python train.py --n_layer=8 --d_model=512 --n_experts=128 --experts_per_token=8 --d_expert=64 --d_shared_expert=128 --activation="geglu" --moe_layers=[3, 4, 5, 6, 7] --router_score="softmax" --normalize_top_k=false --routed_scale=4.0 --balance_loss=0.00407 --balance_bias=false --router_z_loss=0.0001 --init_std_router=0.028 --lr_router=0.000562 --vocab_size=8192 --norm="rmsnorm" --norm_eps=1e-07 --tie_embeddings=true --optimizer="soap_variant" --lr=0.00317 --beta1=0.95 --beta2=0.98 --batch_tokens=65536 --seq_len=1024 --train_tokens=352300000 --steps=5376 --dataset="wikipedia_en"
Below are experts of layer 3 (counted from 0) of a mixture-of-experts language model. Rows are named router (the router's row for the expert), down (a neuron's output weights, with its number) and show model dimensions 448-511. Each number is 128 + 24 x the weight over its row's rms, rounded and kept within 0 to 255. Numbers have three digits each.
Before each expert's rows: "comes before" lists some tokens at least twice as common just after its tokens as in all text. This comes from a sample of Wikipedia text that the model never trained on. Tokens count by the router's weight.

# expert 22
comes before: "  ", "\n", "|", " 0", " 1", " —"
router:108151151100164085132063145150164141146095115135147121140117155128120121138160129116131131181139127091114103139134132093111113112091158136098109148132132125092113122139096126090119106108068111
down0:125124125134110175129135105114148120146142140091136099155126200178141075114096143140139135089133150132130154166142126148140113135101146133149112093080084136122130148140063148114157081164088116

# expert 51
comes before: " to", " in", "ly", " of", "s", "d"
router:139120134146159075142164134096130130139128141092142091136167113123101147115118119151119086115129149119133112122143122109102125150136148132102100116147135127106129094129126141114154123148105114
down0:126108100131135147162119121139089140133129138087102176142118171125147123112077118146127120140106146114170146152132109117124158083109119137136167092130153137134126146096107096139099107136182099

# expert 73
comes before: "=", "|", "\n\n", "\n", "See", "The"
router:117142139095112117126087149115159086156098163119160087137136119131166155073114194081122113138120113134128138120115116125118105157114119189110109148136109134150157110144114114098141166103101121
down0:127135106070110162130112111172104070152115194143142155159091127114164117121132149165169150160086136123170152146116096121163166139144100117088121110113099105152158130073169141163111123149114136

# expert 24
comes before: " of", "s", " and", "ian", "'", " for"
router:121161140113101078137088150114141131223108123078113089116169105167121123118124118136145136167135129084137123131125106132117167093155136137113130133115145159105138119133133130083109123146134091
down0:139123116141172108143104086146134158105135103098097141144128102127141106135102167157105154140143136134130113153124095083130094151136138166136121130110166136153137160126105128106130132144103151

# expert 65
comes before: " |", " a", " to", " the", " in", " was"
router:126101102090130132137140147124159136106093105086107137120144075106078149092174117096105114129122100129124129165107114133103141150108145138094118118105143170172118139117143122126110132134145096
down0:137110081095077067081125144140174127106103111106134141121142117095109120152104110151104140122165152126145140147138134143153159068147097107105127126146108182166120102099103130137122096109124127

# expert 60
comes before: "  ", "\n", " 0", " 1", " 2", " 3"
router:119150144133122127106137124108171128139148147128111128121149131134147143112157152110144129140101110091123121149133142160077122140121124145134156140130160137120121124137128139081146113119156124
down0:139119142128099116078115143151088144152142147118068119160122172115154120126128131152122093101117124129169113127185109176121125088157166139136144144111123113101157122137109115128131137126098133

# expert 126
comes before: ",", " |", ".", "–", "0", ")"
router:126194122089130099170107135092157114126123114135133077125191141157114128145160147123083113130136118108070165096167094122120128118150155172116121177095113116086115100129102096087110156149170169
down0:143162103116114118152130133133118150135134132115143133082079151100177152151066142130110118111149102124118126127149136126132169130126151133114118147124109133138145109129129141163154070130130126

# expert 96
comes before: ",", " and", "'", " of", " (", "y"
router:088169145154122128105118156104126147141113118131121144156152106146135094129136170103122094135138104096091111108108120139088170154154146138095151113098141136044135101129103129111097123114101120
down0:157111150121093115142115158104148171134148140147146133096153089124106127148118142157153091123156082147130116164117137183150072146156166117167120127159134110155118187121105124123145093141129105

# expert 124
comes before: " of", "s", " in", " was", "ed", "y"
router:139144116132125090117084097124104143200108108108109096182161112167107123110163133122156099159145110092106119105114085087130156155175125147113142126118148127111123109152138095099153122117142111
down0:158110113106114128124121138129136153123108151144088120107114220145135106172158066127124164167187106139112152094117098136137121150178150078156145135111146113132118102130145091153149136093134164

# expert 69
comes before: " |", "–", ")", ",", ":", "."
router:112181139078139106140175108097105091135125140129104137166146117159120096128099120081142106089086131090149151131150080107090107109122134172075150143127156143103128113130157123155109147100127135
down0:109101114155123141132141162151095080094124133134121139141108167146147166095153115147118095117137160077081097113106064130101143108117125101129069148117177128106153124102172080113120157100114111

# expert 42
comes before: "\n", "  ", " 0", " 1", " 2", " 3"
router:106152129111141107140140144101160150130111113131151157156140134145133087135146166134146132131113109078117134117139151149104116109102123141101106123119147133124146113102087156138102101079124107
down0:096156140126108113126110079098127106134113120139164115130082154133137078117147135115103126119101089128121156102104137113110119154126128125124136161124123111119142104094149167117140108121095122

# expert 3
comes before: " of", ",", ":", " in", "s", " by"
router:124129127099128083137111130099127100183114139115141116153155126101143179154129130101145095183115127087117097125111124143110134143146099152091137135122165179155118093131109158139158147124113115
down0:099123146117110141128142131151165159136123184122118117086147136176142100117119123153151133115109112118118126143098111108117168134100138184096141143128100133105170140105136125163108095125111127

# expert 43
comes before: "=", "The", "\n\n", "In", " The", "-"
router:146160151073119086144126096129137148159108111118125116144164128180125113093135139095133125150129128075111116112116126153132145126196153152077109126111118118122103098155111124117120121150120133
down0:114096115147108104115145144165141119178173136106142159103164113115130107106179117070126106151141132139138143089169124070096148158127144140140143128153138139108148143108084120117127117167117143

# expert 111
comes before: "s", " of", "ed", "ing", " in", " was"
router:120175121094146117158093122094123129160132125118169097134151109175146149130153152138118113138130126103117118120127108157129129125143161152123148147124181102110126106124102127110099126133131076
down0:152126143127108136130130141144131123133129141131116126110115099158097139098136154179131132149126162162123164150152150124117123152123111155153139126132148151115117149153109141132083118119154152

# expert 39
comes before: " the", " a", " his", " her", " their", " to"
router:107170126109142126136114115094157097146141135125104108127137121127166158092120154120112129150107134119093145097131113112087136148133133100113133127113163125132105121120136144143132160147103138
down0:171134138153147102139079129125096149143118140142134131146122119144169090153186129140116126109166136151098153124144144153135130172141158152101116099131100110202082073115156094114115148106150106

# expert 12
comes before: " the", " a", " his", " this", " he", " her"
router:128170124094137127123123138124130146145112156115089100153185130130132179097151166110131072180104106107068139138170124123117137159178106150124132093100152107127127074120120145141138133150100090
down0:102120093105146106117137120153132094120141119108088130119143131163060114122113125110178130145128174088128162124106081149131127120120123137142108134136146161145126123087114109152116123120186127

# expert 26
comes before: " of", ".", " and", ",", " in", "s"
router:110162128112182082147127104116143108153128141112127114157148111148157153145119130130137106155113141087134112116173135148123139142153088132110137117083143102129171123129137136121099138154133134
down0:095122089121137134142174096155138131130132144164122148162123126097144072159114110151136123113114135135139114138110114108079085105103120086142125091135144104064191155107155103148109148131164149

# expert 25
comes before: " (", ",", "'", " –", " &", "ton"
router:087130115095113126146103124075164092131110090090116117128122125125132142103139152107150125147129126071106130108130091134150133144122187174121133130128152125118131128108100124111150122100135113
down0:088135121163107143131125131188091112109123103152161141130103052121102103123143115174105136100168132101140145124140156127121129145155112157119086140154133140145153153106119079110141118144142142

# expert 34
comes before: " a", " the", " in", " an", " not", " to"
router:118131119090131132155122100102139135155106141110134150150160161154140126071141131108119122132127104071122125129164145139104126127138132151094124141101152141139119102128160159087156163128152115
down0:130133127107122146107113117140146121152110119136109153111140154149179149117154137123119125160142126100101092105110115139113104080115110093115103127124150103140086074123147112138109129132106150

# expert 30
comes before: "ing", "ed", "s", " of", "ion", " in"
router:152168106136142161123169125104129135140127095089147097175108089123078126144131128120145079130128138100112112118122113096122146159088132163096122148098156115107119117123081100128106115136100152
down0:138125122113193161163117108103136142163128107138122157105151116103145098115119177093143110132137167142101112084115131132126096102116093138123130122122124161102160098125114127119058124168122146

# expert 72
comes before: " |", "%", " 0", "  ", "0", "\n"
router:095163139123144097157120115127124154140095096135140108138121167165097115141161139119107127111096111113102158146167127132112110130139101156118118140132161140121128170116139147102129142107141125
down0:101127125114142126133149120141141144112155149152141114116115126128114078150139132121146137148079126152141173115154121132133098116118093114123148145166096154118117106144113086136083179120137141

# expert 78
comes before: " of", "s", ".", " and", ",", " to"
router:102121111149134099136111092102149138160149128066121094160143120124133144113124152100158111136131106075108126141148124143096130135144127145104145126097190108122148098135168127096096137158150100
down0:125077086118148165091118123127154135148128121186148090115157108118134077131122133115119159111105072162105123093124075154116119112124133100119110110164118156155091114148114094141110116115114120

# expert 79
comes before: " the", " a", " his", " an", " its", " her"
router:110168123113138135098119116079102134174124115109135106130154119128137141111129110125115098156114107123077136113160130139094125163156127105093136133073158149109091092145138142139139135126127127
down0:145124126133132103113117112132127123139187123149131124119133131107120146081135114126136099153123114075116161113115126114147138122152162142158133172127117114144138098134130114125118177149102157

# expert 123
comes before: ",", "'", " (", " County", " and", " was"
router:089141129152170109116101126128138152134134120121154127140147173149133155098152118106130113134124100085122141082130073133090182151135158159084124155098169111103161122120120149109162123104100070
down0:104109125125108140146134133145105116119142110146150117126106174134151144109112114131092117107161117144075132094140107134133096145145134163117108119108135111100136130085176149101164125116151088

# expert 19
comes before: " |", ".", ";", "–", ",", "0"
router:099125112129155109148081121098096134193115128110157105147161136135104118118129117142096134165120109102105113133169142125150094103162143131139152133108148122151120090151141128123107137128128123
down0:119126124125098118151125128103116138106142112117150179129122138123152132107113143170132159092111151153120122121129103185097159164134147111115126089117122145097129170132105152151106144172086135

# expert 118
comes before: "=", "\n", "|", "\n\n", "-", "The"
router:135171136099118110123103151080167090126124139115134125126135140098102171117123157098131118121123101118093090139118108152127087139134131167153096124112147107100121094154107144112149161114103123
down0:128144156136112119132089151127110109153152124107109149135113100155097106105135121103134139143101115102104135145110147125118124144094199119111138102148073160131117134090106117115119128128143077

# expert 46
comes before: " of", ":", "s", " in", " and", " ("
router:100118156108133119117142121091118141165108112129157088148129127173121138111139117104128121136125109091111096143118122140128137144143089163091157099112175163119101133147125112115145139161122109
down0:070141108117115150172133081136122120141125131181152087092149114184122125109138120171150159158156143151109100135116138143106115093117105121137145105103144094144114160136089116121150148076092093

# expert 119
comes before: " as", " the", " of", " are", " were", " in"
router:108097122091128119155102128115110107142130080121113100180131123137138145141153164119139110136145072085093088103172127114119125183146115129109100158134182142106119100142106126125140169173154094
down0:108110104147152096130156116099207129145117126157090123122145121130115070164132104146125150131126137094124155106125115103068129148137139118117133147122161135118103140143129125174105108140093127

# expert 115
comes before: " |", "\n", "–", ":", ")", ";"
router:139105114089138113088092143092144139091126122134165086169138110141117101127125122111169131108105101110149119145167147133156126143112124169106134153113154143116116090115133142115071097112097134
down0:114094077119133130072116132094155159147147144126120143106150113114083104086164114106113109104156086136092140121144112136144123162166133084117146144091128156165126140117128116156108117143113093

# expert 32
comes before: " of", " the", " in", "ed", " first", " a"
router:146141126103153090136102099092141107161116115101135118151157101146135146108128139097148142183126138120094079118153158165138119130167117147147150103079140165118119078137129110120148138154125094
down0:132147133155139127094099097101127199118110144144113102158131103108135093120153132117143122161148139126105176123121161104091114140104090107127127123143091115109104104169163135130123148132128109

# expert 41
comes before: " |", ")", " (", ";", "0"
router:086156113136138089145117137060118135162143142168138126155118135142111131127090152144127134179119151100119115121162112140104112101138125195130118152077163120117126120127113123143117125127106093
down0:086174141128166091131089130129094115092134118133089112122160125082149118094124100131151133115102114097133122138137145167131144143100123153171169134116117078148109093112147127138113124151122080

# expert 5
comes before: "|", "=", "-", "The", "\n\n", "In"
router:115110143067094136149132151101137131132131148112107136121161115162090134107131135102128129141084084112097120149124169170115079128117140156094132127123152117124140131148125133118121146113077127
down0:124150118122131146110085134117108119139130121148145140157084143170143184096150118148125108132114125104123129138125165126167122140115093092130109133118086071123133145124137104115123131150113095

# expert 85
comes before: " |", " in", " (", ":", ".", ")"
router:116115156093143139107109127112136093149104121145155140164148094160093142111156111143120128128103124082086118113140141142155153121158115150090123144110117128132111119107113131109138127092133101
down0:107076154153129200103105103130143102125130170108111148151112161123106142092115132124125145141142113121160144106082137119111144124143110083136126116150126079160119077096120177089159200109108137

# expert 67
comes before: " |", ".", "°", ")", "–", "%"
router:097164124088144165174142128114112120152102092123126092125169122114083135132098126132115085144150112106135153125171148169127125156134171155145137177117175135106106122105119129113112152126124119
down0:133095100127126134117120123150131152131172125117096145139082132130108141073135171140105091101122124117096112090135119102134105131163151113134135089140115169117140165085148152112121118106135113

# expert 23
comes before: ")", "–", " |", ",", ".", ":"
router:140173111087154130159097115111135141140124130118124106141158144117096108172141130129143110170104143119129133165148129116111120126130154180109127151112150118109137091089119112106144150085147134
down0:092109143145080144121108128063100137114152145172109089134140123145144179099140117147127126130099128118116099106141130118094146138148117153164094144082113131127116136129104081137121078072132135

# expert 74
comes before: "=", "-", "|", "The", "In", "Personal"
router:142142176082104113112096133110106109152061135125145123100112131127132170115138143073141075131107121100088142153136117116138101138126115168071102138133145124135156104169153120104114125109090091
down0:124156151087153120147172129125124112137110118136146163124158124103127116113081130112130129097147090144120100130158114119147092139113115135082184148131164123152159123120097115134134128146092171